config = dict(
    n_layer=10,
    d_model=96,
    n_experts=256,
    experts_per_token=8,
    d_expert=32,
    d_shared_expert=64,
    activation='swiglu',
    moe_layers=[2, 3, 4, 5, 6, 7, 8, 9],
    router_score='sigmoid',
    normalize_top_k=True,
    routed_scale=2.5,
    balance_loss=0.000385,
    balance_bias=True,
    n_groups=8,
    groups_per_token=3,
    init_std_router=0.0344,
    lr_router=0.000863,
    vocab_size=4096,
    norm='rmsnorm',
    norm_eps=1e-05,
    tie_embeddings=False,
    optimizer='muon',
    lr=0.00324,
    beta1=0.93,
    batch_tokens=[32768, 65536, 98304],
    seq_len=1024,
    train_tokens=262200000,
    steps=4423,
    dataset='wikipedia_en',
)
Below are experts of layer 3 (counted from 0) of a mixture-of-experts language model. Rows are named router (the router's row for the expert), gate (a neuron's input weights, with its number), up (a neuron's input weights, with its number) and show model dimensions 48-95. Each number is 128 + 24 x the weight over its row's rms, rounded and kept within 0 to 255.
After each expert's rows: a language model's description of what the expert responds to. This comes from a sample of Wikipedia text that the model never trained on.

# expert 61
router [189 120 111 137 151 112 131 117 131 127 114 117 145 107 104 147 154 157 154  84 111 110  89 104 102 106 139 122 133 134 138  92 121 134 134  82 108 127 122 170 109 113 118 120 164 133 161 127]
gate7 [154 100 120 108 172  93 120 145 132 157 115 158 124 144 124 164 145 124 165  59 156 142 104 104 105 132 101 115 142  99 140 128 109 130 136 115  86 136 164 163 122 114 117 167 141 134 142 105]
up7 [114 143 121 144  81 182 128 111  93 119 164  92 120 123 113 106 124 141 102 170 150 118 159 140 126 129 116 139 116 136 115 123 137 117 133 127 172 118 113  88 131 150 149  88 122 142 136 144]
gate8 [143 137 112 123 130 112 119 109 114 118 141 170 128 134 103 107 138 129 142 147 153 143  97 114 148 135 181 150 135 120 128 155  91  97 168  88 117 145 127 166  93 110 193 102 150 117 159  99]
up8 [109 117 128 147  97 147 126 122 161 102 132  92 110 138 146 117 136 123 124 140 117 135 181 155 119 126 125 132 124 116 108 101 152 146  99 197 115  96  66 119 105 191 129 146 111 138 117 136]
gate9 [135 111 141 119 133 141  89 128  58 141 161 126 109 121 115 151 121 115 100 112 169 131 157 194 140 109  92 125 154 114 117 142  62 170 168 124 138 151 142 121 120 114 167 132 101 129 162 108]
up9 [151 120 125 111 145 104 140 157 151 125 139 148 102 134 104 141  75 105 115  87 147 144 164 143 125 104 115 119 150  94 136 118 151 172 129 113 124 146 144 142 135 152 113 170 129 133 175 105]
gate10 [145 130 134 120 111 119 145 140 139 177 115 123 114 148 127 164 152 160 131  98 113 143 125 148 173 148 131 145 107 175 124  91 118 100 136 118 145 131 113 135 107 102 121  78 143 144 131 138]
up10 [165 194 127 140 138 104 122 106 132 107 130 162 142 147 134 112 122 140 121  95 109  77 137  86 151 115 150 154 135 184 157 159 106 157 124 113 146 106 124 110 145 128 154  99 152 115 150 102]
gate11 [150 110 108 149 163 156 144 158 143 197  89 124 150 109 113 119 158 135 117 132 114 125 107 132 136 121 182  96 123 126 124 113 133 121 154 122 148 148  77 159 119 160 130 117 171 112 144 148]
up11 [ 81 122  98 136 154 111 109 140 139 143 109 128 162 165 149 134 137 157 107 156 149 129 158 122 132 154 177 113  85 124 123 147  93 112 165 140 116 111 147 120 129 154 122 127 170 146 131 142]
gate12 [158 142 140 142 167 159 127 109 133 109 136 106 106 136 125 164 152 170 105 180 146  90 127 150 101 131 141 146 114 145 156 171 165 114 127 142 110 154 155 129 136 125  83 158 127  99 166 133]
up12 [114 146 124 121 122 131 115 170 111 135 158 184 117 150 132 144 113 146 138 157 110 128 149 144 129 130 141 134 113 134 101 178  99 114 132 113 149 134 128 126  55 129 108  96 123 147 157 108]
gate13 [141 134 133 104 133 109  99 112  88 143 137 128 151 187  84 133 136 126 139 136 112 140 134  85 129 130 157 104 100 137 119 117 109 110 151 113 126 105 108 130  77 139 138 152 143 137 112  97]
up13 [152  71 142 144 135 139 123 121 122 127 134 137  91 150 134 119 114 119 129 121 123  85 140 162 107 126 139 102 156  96 122 107 133 139 162 157 139 118 111  96 117 143  96 156 112 144 133 122]
gate14 [161 107 140 119 120 101 110 159 150 125 129 153 134 125 156 148 150 139 151  66 121 158 112 132  99  88  97 125 122 125 104 102  90 151 142 116  84 165 135 147 101 115 105 158 108 145 151 134]
up14 [105 177 154 127 118 134 170 115 143 128 122 126 149 132 149 127  93 128  97 169  88 115 127 178  99 125 149 149 117 145 105 136 166 141 115 135 109 116 108  94 152 126 146 102 121 104 134 165]
Description: Capital first letters of names and abbreviations after a parenthesis, quote, colon or line start, such as (V)illeneuve, (T)FI, G-eorge.

# expert 48
router [124 108 136 138 152 127 155 152 139  79 101  94 112 106 138 153 109 185 151  74 122 130 106 112 112 110 140 140 143 129 143 106 102 120 108 130 126 126 133 155 117 108 155  99 161 137 152 120]
gate7 [175 145 130 130 126 148 125 145 126 110  97 143 148 148 110 122  84  86 122 147 137 107 127 101 122  97 128 132 149 128 126  96 107  99 154 138 118 106 131 107 150 106  73 126 112 128 104 104]
up7 [153 164 115 155 152 128 122 100 107 157 138 111 110 149 129 126 124 142 151 146 185 107 159 132 155  91 129 107 118 137 132 147 133 161 119 146 163  84 116 104 175 124 131 108 132 114 120 154]
gate8 [144 121 103 152 116 120 152 134 130  72 143 179 118  96 142 121 154 137 139 139 157 130 160 159 115 133 141 103 144 139 151 133 100 112 110 190 153 125 147 168 118  94 143  94 170 129 107 143]
up8 [146 135 159 138 104 159  93 131 131 148 102 105 136 120 100  65 119 172 138 131 152  92 103 154 150 145 142 108 116 130 113 134 106 137 146 100 147  95 137  92 153 139 150 147 172 105 133 148]
gate9 [118  77 109 115 130 142 123 111 126 120 144 144 140 132 114 156 150 129 125  79  95 131 123 141 124 120  96 116 113 128 153 153  98 124 138 101 124 129 106 146 127 135  97 119 192 123 134 103]
up9 [ 99 140 151 121 120 134 142 139  95 155 122 127 151 155 118 109  63  75 117 155 141 161 114 117 162  90 159 144  94 143 112 135 149 124 149 133  88  99  92 116 123 184 124 124 120 130 113 107]
gate10 [102 130 164  96  98 140 115 121 120 126 143 118 127 190 167 167 117  94 152  88 163 115 111 145 160 102 136 145 143 115 135 182  95 133 136 135 127  64 143 157 159 142  96 114 112 146 105 165]
up10 [ 86 132 118 141 117  95 129 127 133 129  88 118 135 152 168 143 128 139 151 165 137 148 142 131  92 149 123 140  90 124 155 140 124 141 166 122 151 170 121 117  92 105 117 126 146 137 157 178]
gate11 [144 129 126 115  93 128 100 108 139 164 121 112 100 123 148 137 120 134 145  86 168 158 132 118 126 121 122 189 120 127 145 125 103 137 138 138 108 102 136 136 134 145 129 130  97 145 176 136]
up11 [142 128  87 121 132 143  96 105  87 133 107 146 178 172 115 134 137 124 165 150 147 126  82 137 166 120 164 114 126 169 104 154 148 139  92 146 131  99 122 131  92 154  95 103 110 107 136 109]
gate12 [121 112 108 113 151 112 117 126  81 122 100 114 137 100 111 123 167  84 151 189 147 126  81 118 126 130 145 150 132  95 138 122 110 103 133 137 150 144 101 118 129 137 108 120 132  90 103  91]
up12 [135 142 108 111 176 154 185 131 160 131 137 123 122 100 127  83 175 158 102 123 140 128 111 133 159 121 150  61 125  92 109 135 118 157 121 153 135 130 131 154  96 145 155 110 136 129  94 130]
gate13 [146 100 124 124 118 120 132 101 165 167 142 148 139 145 169 143 104 138 111 103 178 130  76 129  89 128  99 126 158 109 163  93 101  95 162 128 127 146 161 112 101 161 117 118 151 122 130 147]
up13 [149 159 130 109  85 101 154 100  91  96 166 145 122 152 141 138  82 112 157 127 137 155 169 130 144 111 114 168 139 153 147 124 118 104 119 104 163 130 126 103 114 141 155 109 122  89 145 126]
gate14 [109  97 154 143 149 122 116 156 100 155 163 143 102 155 115 137 174 136 119 101 123  98 146 125 128 114 121 180  64 147 106 188  94 120 117 152 172 112 126  88 115 107 139 144 138 152 142 147]
up14 [130 105 101 133 110 136 111 149  77 123 141  87 110 135 101 152 123 141 144  99 125  68 133 133 106 133 127 130 119 119 162 146 160 150 120 121 108 133  93 148 142 118 177 101 138 143 129 110]
Description: First capital piece of names and titles, often after a colon, pipe or the, like Cr-iminal, J-enn-ifer, R-umble, Met-ropolitan.

# expert 10
router [162 136 131 119 166 116 142 167 117 117 106 155 103 144 101 151  95 154 176 101 128 106 114 130 136 128 136 191 151 156 145  78  89 122 149  89 124 123  94 132 107 111 118 103 145 103 129 110]
gate0 [112 118 118 101 174  98 128 165 118 156 132  97 120  95 106 127 143 174 113 143 141 112 135 128  98 120 105 136 126 111 127 120  77 124 145 122 155 137  69 108 135 101 146 129 109  99 139 136]
up0 [133  98 125 149 136 125 119 100 139 132 125 114 130 110 151 150 119  99 143 110 142 138 147 105 145 126 185 136 148 162 179 142 154 147 132 134 127 131 165 127 116 136  91 121 168  91 142 167]
gate1 [142 146  89 134 150 126 153 159 116 137 114 148 130 104 127 153  93 132 102 145 117 162 125 143 172 138 144 149 111 109 116  77  91 118 123  83 108 107  77 171 115 200 139 112 172 132 112 132]
up1 [119 168 167 137 150 159 168 154 112 173 150 140 113 112 104 114 145  98 135  84 128 173 128 136 133 176 118  62 141 126 110 117 166 169 125  95 141 126 109 128 147 142 105 141 151 159 157 124]
gate2 [131 124  70 125 130 109 107 184 134 160 130 139 145 171 140 159 134 173 121 178 112 140  74 104 147 101  99 133 132 139 146 156 104 104 119 117 147 157 124 157 118 109  92 125 145 103 107 168]
up2 [103 122 109 122 127 145 153 115 132 105 105 119 104 174 110 157 153 145 127 140 123 129  99 137 136 126  92 125 115 119 119 138 117 115 125  88 157 159 162 129 100 172 146 107 174  86 131 124]
gate3 [147 132 137 107 161 125 110 127 132 120 119 115 103 180 128 183 115 111 116 102 139 167 145 116 153 143 124 159 166 103 126 138 135 122 148 181 121 148 108 148 111 141 138 146 107 166 105 126]
up3 [ 66 138 127  86 109 151 123 152 134 163 177 141 109 120 114 118 145 136 134 108 108 114 130 112 116 137 110  65 117 134 139 157  88 150 114 137 112 123 121 144 142 142 102 103 168 124 162 169]
gate4 [136 155 131 111 149 136 104 135 123 105 153 169  79 159 104 148  88 121 103 126 138 132 109  99 143 133  95 131 112 150 184 131 122 105 111 160 157 136  97 163 134 114 128 153 177 122 131 152]
up4 [132 176 125 144 126 131 130 149 157 125 130 126 108 114 107 137 128 100  95 113 134 145 131 121 133 155  97 124 139 140 145 108 134 115 108 135 158 147  76 123 167 107 101 113 157  94 145 103]
gate5 [134 132 110 103 114 164 130 140 122 118 146 133  94 122 105 182 138 107 132 153 115 116 113 102 114 102 135 110 162 111 120 110 123 138 134  76 117 128  65 150 107 152 103  88 114  90 154 157]
up5 [114 108  99 135 131 148 177 116 143 105 137 143 115 141 115 154 100 150 141 123 151 185 119  67 127 101 116 103 142 104 120 122 143 108 130 113 135 139  77 137 160 134 162  94 117 131 130 158]
gate6 [164 129 146 147 164  97 121  97 114 167 115 119 140 147 116 118 119 118 139  86 150 133 121 103 134 134  82 120 191 128 114 128 114 111 140 150 137 160 109 140 115 104  87 142 130 120 168 119]
up6 [142 114 158 162 163  77 124 104 123 141 105 156 155 102 116  90 102  78 166 132  96 118 119  93 131 158 145  81 141 138 177 120 111 128 110 150 150 149 118 106 130 154  61 101 151 108 122 148]
gate7 [119 114 180 112 138 124 117 113 123 127 143 144 150 174 143 136 101 104 133 117 127 141  94 107 123 119 165 125 144 123 140 111 130 142 141 109 157 133 153 129 115 155 175 111 137 138 140 157]
up7 [100 145 158 144 131 107 155 129 117  93 129 135 162 136 151 135 139 127 123  67 132 112 141  92 128 129 125 133  78 141 128 125 127 127  91 113 122 119 123 124 146 125 133 107 120 107  76  82]
Description: First one- or two-letter piece of a split word or name, like pl in plans/platform, m, Br, cl, M in Mervyn.

# expert 45
router [148 110 112 163 193 121 130 133 147 141 127  84 128 137 141 145 121 137 140  71 123 141 114 148 101  90 100 150 144 130 145 109  73 117  72 121 108  91 145 159 137 126 169 113 127 103 137  97]
gate0 [147 130 130 152  83 152 151 126 116 157 120 132 130 148  78 156  98 100 107 104 133 125 116  81 130 119 133 130 133 134 107  83 138 139  86 123 152  98  87 131 101 127  82 131  93 115 143 122]
up0 [118 152 158  93 129 117 122 138 116 151 123 103 124 111 111  79 157 159 102 119 126 142 147 134 101 124  89 110 160 205 113 110 107 125 110 124 160 119 131 170 108 158 137 144 134 129 112  95]
gate1 [ 96 138 132 131 173 128 146 120 155 121 105 101 135 114 151 138 119 111 134 153 110 170 135 148 130  94 118  92 138 115 144  95  87 103 121  69 132  93 185 107 143 127 117 144 129 128 115 123]
up1 [ 90 140 115 104 137 122 144 140  77 129 142 136 135 119 100 154 111 161 131 119 102 113 131  86 140 188 103 150 132 123 118 135  97 122 135 146 122 140 116 129 175 100 108 135 157 118 147 157]
gate2 [142 132  86 116 197  97  88 143 103 127 125  93 165 125 152  76 105 134 141 147 170 119 129 149 134  91 140 138 140 113 139 115 121 156 100 107 101 138 124 188 152 121 172 134 126 121 136  84]
up2 [118 143 125 136 106 129 134 133 139 148 130 130 122  79 115 194  98 148 100 141 157  98 161 147 138 153 139  93  97 152 134 142 120 122 119 106 117  73 154 182 151 129 160 125 132 130 127 122]
gate3 [134 163 146 138 163 140 120 120 153 150 127 114 107 138 171 129 119  87 115 126 134 105  96 123 154  96 142 103 137 113 143  73 121  95 116 132 144  92 135 149 114 143 114 126 133  95 125 118]
up3 [118 182 146  76 146 127 117 115 131 149 144 127 124 173 137  99 139 118 119 145 131  71 107 121 149 130 130 145 137 100 162 134 142 152  82 133 114  92 109 163 172 120 153 113 110 106 132 109]
gate4 [145 130 114 134 117 156 136  80 135 181 104 143 156 112  87 127 124 147 168 138 176 108 119  81 110 106 128 111  91  73 102 146 105 141 123 138 134 126 106 166 142 131 105 114 145 123 156 130]
up4 [ 85 106 137 111 105 151 132 145 137 121 126 133  81 124 114 102 117 143 115 140 123 133 100  91 159 137 159 136 110 160 132 147 146 155 114 109 100 124 110  87 132 158 116 130  73  94 164 106]
gate5 [120 111 120 120 168 137 138 126 133 107 161 153  91 162 121 119 157 118 152  86 120  89 142 126 113 106 135 196 118 108 136 143 101 140  94 156 110 158 116 160 142 175 133 141 146 116 149 126]
up5 [165 147  99  65 185 152 113 136 107 125 119  74 144 153 108 133 101 126 121 127 143 169  80 147 126 162 114 134 160 128 144 147 116  96 133 159 115 173 119  96 166 145 155 130 135  94 147 128]
gate6 [108 147 134 131 149 129 162  92 116 136 142 105 120  91 168 139 131 112 128 120 187 131  81  96 123 108 114 163 116 149 136  94 121 192 102 125 146 100 102 123 151 168 125 148 110 145 120 123]
up6 [ 88 117 113 116  32 186 133 134 103 128 109 101 153 136 104 158 162  80 117 134  82 135 136 136 111 108 117 100 138 142 121 107 156 120 122 171 148 157 122 127 133 132 118 123 104 118 173  94]
gate7 [109 135 164 111 120 140 142 125 110 144  96 131 109 108 145 153 123 142 131 104  78  93 159 143 118 138  57 125 121 129 107 120 118 143  99  96 135 132 155 137 159 148 131  90 114 168 145 102]
up7 [149 155  93 132 128 166 159 136 112 126 123 134 137 150 132 118 130 148 134 111 130  95 127 103 107 137 124 120 119 131 115 126 108 120 143 131 141 114 162 188 161 136 129 154 114 115 137 163]
Description: Endings of Latin taxon names and foreign place or personal names, such as -idae, -ens-is, -ski, -atus, often in species lists.

# expert 13
router [129 112  96 134 153 131 120 128 134 125  99 116  89 158 140 144 112 149 185  90 123 105  85 103 135  96 145 141 122 160 141 102 135 150 125 101 119 129 115 152 113  93 126 113 139 109 150 102]
gate0 [126 129 125 150 112 121 101 141 130  85 134 103 139 138 121 111 155 164  68 127 178  98 125 130 137 112 174 101 148 133 167 140  88 120 111 157 137 146 133 128 130 110 109 119 161 101 121 125]
up0 [ 91 116 140  85 148 164 119  93 147 111 124 138 103 177 140 117 126 120 153 141  98 145 141 138 157 136 128 143 137  79 123 123 140 127 164 100 122 143 169 141 112 123 138 125 117 122 129 156]
gate1 [ 97 115 101 121 116 135 127 117 110 146  64 127  91 120 142 167 122 133 155 134 134 100 124 139 108 114 120 139 113 120 124  88 100 164 127 129 152  68 100 105 118 125 143 125  84 126 137 127]
up1 [131 113 116 156 123 125 127 133 140 162  85 109 146 117 170 169 120 110 165 103 126 139 144 106 123 120  93 132 121  96 134  93 106 154 155 100 137  94  90 103 118  96 156 105  99 118 138 136]
gate2 [146 156 127 100 148 154 125  99 116 143 100  96 127 176 167 128 155 145 122 169 144 148 120  80 152 108  90  93 124 148 108 117 112 145 156  63 167 129  94 143 117 102 143 144 144 121  80 136]
up2 [146  91 135 120 125 172 133 112 144 112 114 136 135 119  96 125 140 138  94 134 108  87 120 124  89 116 184 135 169  97 136 116 195 130 156 174 123 149 118 119 110 121 117  78 130 107 145 136]
gate3 [155  87 130 134 156 138 145 163 117  91 102 105 164 107 109 171 122 152 124  78 149 106 143 138 124 120 138 106 174 146 143 137 141 133 101 123 134 139 138 137 114 181 127 114 195 118  99 132]
up3 [139 132 105 156 131 154 146 142 135 126 125 119 150 120 126 154 136 152 153  78 193  90 127 114 127  81 137 113 118 148 113 102 160 127 100 127 158 172 110 122 112 131 133 122 173  98 123 183]
gate4 [186 125 150  89 167 147  75  76 175 123 102 119 110 145  71 130 138 107  95 133 132 141 120 160 111 125 153 138 145 135 105  91 124 151 122 118 127 131 124 148 133 106 129 141 133 106 107 131]
up4 [160  81  89 134 107 114 130 104 139  91 129  97 119  95  82 143 100 130 124 150 147 134 130 132 136 111 124 124 134 122 130 162 154 123 146 126 124  96 134 193 115 113 186 149  98  97 154 127]
gate5 [147 131 146 179 174 116 124 131 154 114 115 155 128 103 126 124 126  92 108  63 186 149 149 141 131  79 140 131 108 146 118 107 132 159  99  99 128 116 177 145 117 141  93 116 150 107 155 123]
up5 [167 124 126 128 154 139 152 121 153 130 122 122  84 158 127 124 133 113 161 107 123 118 131 160 161 154 184 134 164 119 138 131 142 169 121  80 122 141 161 131 102 163 133  98 140  92 139 131]
gate6 [ 92 141 134 169 165  98 136 162 117  85  87 169 142 147 134 124 135 114 148 135  94 145 147 127 149  89 152 149 109 180 101  98 154 114 139 162 157 100 113 146 141 115 100 145 126 118 158  92]
up6 [116  99 144 121 132 148 115 116  99 110 125 165 141  95 149 144 132 126 120  72  70 126 137 130 152 119 163 150 126 153 101  87 202 145 104 134 135 119 110 177 157 125 147 124 152 123 151 117]
gate7 [138 113  97 108 130 140 142 133 149  58 165 129 113 160  98  93  81  84 156 117 175 126 129 153 128 141 132 131 160  97 102 160 114 108 124 119 155 162 107 113 110 110 131 107 109 135 156 130]
up7 [115 158  88 142 183 128 159 124 124 187 112 132 132 158 155 152 148 128 107 176 134 135 144 122 106 149 142 129 108 163 134 121 143 136 105 120 170 104 119 109 100 139 138 126 168 121  73 115]
Description: Single capital or lowercase letters starting a name or word after a quote, parenthesis or hyphen, such as A Date, G-reek, s-neakers.

# expert 36
router [137 129 140 103 169 142 136 154 155 101  93 128  89 172 128 126 103 114 169  67 108 150 146 139  96  96 126 152 153 118 146 102  96 149  75 116 111  89 135 156 144 105 118 113 148 100 146 106]
gate0 [132 144 137 142 124 109 126 120 161 160 156 143 127 100 101 124 116  98 107 189 130 126 134 148 111 113 129 180 136 141 140 115 115 154 105 126  96 147 169 144  99 170 111 135 170  82  90 112]
up0 [102 125 134 116 124 150 169 109 137  99  89 104 122 148 141 140 136 144 115 114 177 106 126 115 121 116 100 129 149 138  93 123 180  96 125 146 135 125 128 137 146 157 132 146 103 128 181 112]
gate1 [126 106 133 125 157 111 165 200 144 134 112 126 138 138 124 145  88 127  97  68 131 117 178  94 137 115 120 113 131 111  85  88 131 140  96 140 128  81 115 130 120 119  92 106 127 123 183 124]
up1 [105 135 104 127 134 123 148 119  69 151 150  97 150 124 142 118 144 131 143 164 129 148  94 148 141 152 122 168 127 118 156 166 111  84 123 103 103 111 169 133 126 120 127 154 124 141 117 142]
gate2 [131 122 116  95 128 109 124 147 134  98 120 186 142 123 160 114 110 128 156 151 121  88 124 136 137 119 107 143  93 189 169 153 176 114 136 109 127 156  86 128 117  89 122 140 103 144 129 115]
up2 [112 143 141 182 160 104 118 126 154 149 150 108 155 131  93 143 115 138 103 109 165 162 135 155 172 120 115 149 136 115 117 151 148 129  74 150 113  95 179 136 147 125 152 129 148 112 117 138]
gate3 [122 123 164 118 129 162  92 103 148 135 120  97 122 139 155 131 139 144 145 102 174 117 130 102 129 148 103 123 129 160 156 110 147 141 147 151  91 130 156 130 160  73 160 124 120 109 136  81]
up3 [122 130 173  90 140 150 166 153 137 144 122 126 150  97 102  95 140  94 137  82 125 125 147 109 119 122 143 119 165 126 163  98 119 156 107 101 151 117 153 135 129 121  90 141 130 178 165 114]
gate4 [122  96 141 105 108 158 120 144 116 109 117 115 148 140 121 115 108  89 156 121 117 151 105 123 168 113 103 128 145  85 105 106 140 130 106  75  79  94 121 184 108 113 138 101 170  84 165  95]
up4 [150 118 140 162 155 170 145 158 133 122  75 123 135 137 111 133  94 148 100  92 165  87 147 118 119 131 125 160 112 154 161  87 144 126 148 113 102 153 155 133 124 113 121 149 119 145 180 150]
gate5 [131 157 136 108 133 136 162 115 120 127 115 158 130 164 109 124 156 129 144 136 107 149 130 131 144 127 126 113 135 156 189 147 129  72 135  59 123 123 134 105 106 119 155 114 147  89 152  94]
up5 [111 109 151 130 123  74 127 136  74 102 105 179 138 158 115  93 109 111 134 149 163 165 141 117 135 137 108 153 122 133 152 153 133 161 142  91 118 128 179  77 113  62 140 111 155  96 145 107]
gate6 [101 143 115 130 139 144 101 131 138 155 113 144 125 153 135 155 129 154 108  78 106 162 150 124 157 111 141 154 143 129 184 139 116  94  96 125 113  99 108 194 123 127 162 119 149 118 118  95]
up6 [107 140 129  97 106 106 106 146 142 139 120 120  97 154 141 125 113  78 163  97  80 106 152 159 106 161 143 126 123 121 173 141 116 130 148  85 114  68 126 102 117 118  56 156 140 153 113 108]
gate7 [125 145 142 106 147 103 116 149 123 126 125 138 119 118 138 117 131 149 145 132 101 129 126 124  88 181 146  95 111 152  66  98 107 120 126 125 148  96  96 127 118  94 138 138 119 114 142  92]
up7 [143 147 141  94 151 124 121 109 111 178 122 147 135 162 111 145 152 161 118 149 153 159 105 100 108 110 122  87 121 117 119 113 115 185 173 120 140 111 123  90 126 142 149 175 124 138 148 181]
Description: Word-ending pieces such as a, as, el, ama, ska in place names, surnames and taxa, like Las Veg-as, Elv-as, inv-as-ive, Tsur-um-aki.

# expert 60
router [110 152 111 127 145 123 153 118 144  88  84 120  91 132 134 154 118 113 157  78 124 158 116 121 108  98 110 148 108 162 135 119 121 114 116 118  99 135 137 138 113 107 128  94 125  77 101 130]
gate0 [123 141 175 152 135 107  70 145 127 139 135 121 145 132 154 144 126 108 157  76  94 118  93 136 122 162 124 119 125 103 137 127 158 128 153 163  96 142 136 177  96 121 102 132 119 105 116 124]
up0 [137 102 145 170 110 137 166 104 130 125 137 167 127  99 119 102  92 129 126 120 138 142 111 136 105 185 149 114 122 156 111 156 129 156 110 117 142 119 134  62 118 159 123 109 135 121 124 125]
gate1 [137 133 119 138 155 124 144 155  99  98 108 147 128 108 110 137  73 114 111 109 153 143 128 165 172  72 114 153 103 174 125 150 118  95 107 143 164 128 116 165 161 117 112 143 112 170  97 169]
up1 [117 100 122 101 171 155 146 126 152 132 109 107 120  91 141 116 147 146 117 162 143 142 100 127 134  94  89  99 119 130  80  99 153 141 118  79 116 151  88  84 108 137 136 181 156 108 150 179]
gate2 [108 135 139 145 128 154  96 142 124 102 137  90 108 130 130  85 140 115 120  97 104 125 131 100 125 141 144 135 176 147 134  95  85 152 116 136 125 137 127 116 125  83 116 159 148  96  93 137]
up2 [130 161 126 177 139  96 128  81 130 164 114 169 136  82 120  97 154 132 120 133  70 135 114 151  86 129 133 120 156 176  89 138 116 145 145  96 124  88 119 104 125  66 100 131 145 161 144 117]
gate3 [ 90 140 132 116 114 135 119  78 145 131 156  78  70 159 127 118 133 123 116 107  85 109 123 135 163  92 116 135 134 136 173 118 124 107  93  91 148 131 129 151 128 108 155 109 127  86 145 118]
up3 [119 126  99 139 115 135 141  77 142 123 151 107 134 124 137 157  51 132 115 158 105 120 131 102 148 105 149 186 118 154 121 124  68 132 112  77 115  95 159 155 129 172 147  99 135 100 162 118]
gate4 [115 175 126 137 133 116 139 136 115 117 122 133 134 118  67 114 129 146 127  89 136 132 119  88 162 112 107 139 144 186 100 114 132 111 108 146  94 101 143 111 129 123 103 120 130 134 118 150]
up4 [159 139 126 174 152 113 112 158 123 123 147 135 126 102 136 128 117  84  85  95  53 109 128 135 155 115 131 123 135 130 121 109 122 149 102 136 130 135 116 175 141 185 108 129 112 119 122 111]
gate5 [142 134 111 133  95 105 106 135 139 162  97 133  90  84  91 122 127 146 127 144 120 113 110 138 108  93 141 124 144 131 153 110 136  83 118  85 126 168 151 141 153  73 148 130  91 114  95 166]
up5 [108 158 110  96 131 148 172  75 158 138 123 132 127 120 124  94 171  79 152 100 130 127 127 108 132  77 146 131 113 161 106 142 131 107 130  93 139 153 158 173 151 150 144 130 104 118  81 134]
gate6 [125 115 146 147 114  99 163 155 140 150 145 119 139 137 119 135 108  79 129  81 121  49 129 187 135 140 126 114 147 113 124 126 166 116 116 136  98 119  98 109 133 148 166 113 144  93 123 173]
up6 [121 133 149 138 171 102 105 117 123 120 132 127 100 135 106 126 133 160 132 176 135 116  92 132 139 104 132 101 151  90 131 149 152 166 167  96 144 136 124 116 115 118  93 118 153  99 119 101]
gate7 [148 143 110 167 117 140  90 135 147 134 122 110 145  78 138 118 128 135 127 143 159 131 131 102 145 145 138 184 152 103 148 113 126  98 150 166 112 131 132 153 105 138 137  66 112 170 148 120]
up7 [118 119 149  85 142 135 109 165 135 140  92 129 154  76 130  90 127 154 133 141 150 144 162 122 146 126 129 164 141 111 105 125 156  97 107 149 119 134 122 178 140 134  98  96  99 183 138 111]
Description: Word endings in names and foreign words, especially with accents, like né-e, Musé-e, Jos-é, Anth-ony, Jer-ry.

# expert 7
router [152 120  99 116 166 113 134 142 151 151  80 116 119 151 123 127  77 173 156 134 157 151 111 120 119  96 102 154 144 148 151 118 103 105 157  88 133 127  78 188 124 130 152 136 189 140 120 114]
gate0 [ 90 124 124 114 163 134 142 153  99 159 120 152 147 111 124 111 124 145 146 158 112 158  99 113 130 147 104 192 100 125 152 127 119 131 136  64 138 171 117 124 146 133 128 118 126 123 120 113]
up0 [ 83 133  95 114 158 108 125 122 123 155  98 106 179 135  91  91 147 116 115 110 154 108 142 123 152 117 117 148 165 121 159 111 110 128 101 147 121 162 150 168 136 115 125 117 129 120 159  88]
gate1 [134 111 129 103 136 120 140 100 156 113 144 121 125 107 124 159 150 117 124 105 147 124 129  97 112 102 138 114 166 140 124  85 159 153 151 121 146 122 178 124 159 117 124  61 115 139  97 131]
up1 [180 123 123 160 120 130 158 131 143 160 116 122 138 124 134 119 115 108 133 129 168 132 153 115 148 139 164 101 184 163 129 102 142 129 156 134 127  97 105  85 137 114 145 111 154 125 121  90]
gate2 [169 143 139 155  89 163 134 156 129 111 105 103 165 181 134 130 131 154 108 142 148 141 151 133 116 119  87 121 121 188 150 113 120 132 129  98 154 125  94 150 101 125 173 114 131 136 114 141]
up2 [126 140 105 103 108 106 137 163 123 130 143 113 157 147 143  84  89 137 130 161 148 175 138 149 119  92 134 125 151 129 156 115 123 136 120  97 118 129 117 133 142 173 143 130 153  88 142 127]
gate3 [152 138  98 118 181 125 146 124 139 115  92 148 114 140 122 151 160 142 124 109 188 127 133 156 136 108 123 139 160 163  96  85 146 136 105 111 112 134 113 148 123 102 138 156 123 165 101 153]
up3 [ 96 174  99  86  90 145 126 161 117 124 128 151  83  96  96 140 120 140 133 131 111 131 121 138 114 152 121 129 116 165 107 114 121 154 113 111 130 111 150 138 170 114 142 158 113 181  80 101]
gate4 [145 112 130  75 123 139 112 126 124 118  99 114 123 147 105 153 151 137 116 135 152 120 147 117 150 139 134 150 141 160 135 155  93 129 142 148 151 135  82 156 103  95 140 157 143 153 122 118]
up4 [108 138 164  85 100  99 136 124 145 132 156 106 101 135 118  54 152 109 122 123 118 152  74 106 134 155  99 102 104 137 161 118 132  85 140 134 108 121 107 153  97  98 159 143 134 133 135 122]
gate5 [110 116 136 146 104 108 125  96  83 137 101 105 106 114 157 126 144 156 141 117 138 165 113  90 117 148  84 110 129 154  94  92 156  89 143 115 143 153 105 176 117  88  98 118 117 104 102 125]
up5 [ 76 135 136 104 113 102 143 100 133 121 119 132 130 153 118 128 133 178 126 118 159 113 122  77 128 111 139 141  76 156 156 124 157 139 133 165 123 173 143 183 129 136 124 145 136 160 141 133]
gate6 [110 126  93  86 132 183 119  88 116 131 112 112  94 169 145 174 168 162 131 119 109 118 155 117 114 114 133 131  91 145 130 145 149 142 124 138 138 115  97 124 133 153 108 101 133 138 131 146]
up6 [154 122 119 133  97 112 129 153 118  96 159 167 122 133  98  68 141 110 160 110 109 140 119 118  86 146 131 111 157 139 140 119 130 109 114 153 104 129 191 139 126 101 147 127 137 138 148 131]
gate7 [153 124 140 164 143 169 120 137 140 104 121 137 123 124  89 127 124 145 122 110  76 131 133 155 122  96  83 174 126 131  98 101 104  82 134 138  90 127 116 138 149  75 162 151 144 150  90 142]
up7 [ 98 125 113 153 135  87 152 112 118 126 106 133 130 146 102 114 143 139 108 153 135 145 117 115  86  73 120 122 101 130 147 149 119  79 122 113 165 113 150 151 141 133 128 119 117  91 144 154]
Description: The second half of hyphenated compounds and lowercase word-start fragments, such as special-purpose, cease-fire, rate-payers, cy-clone.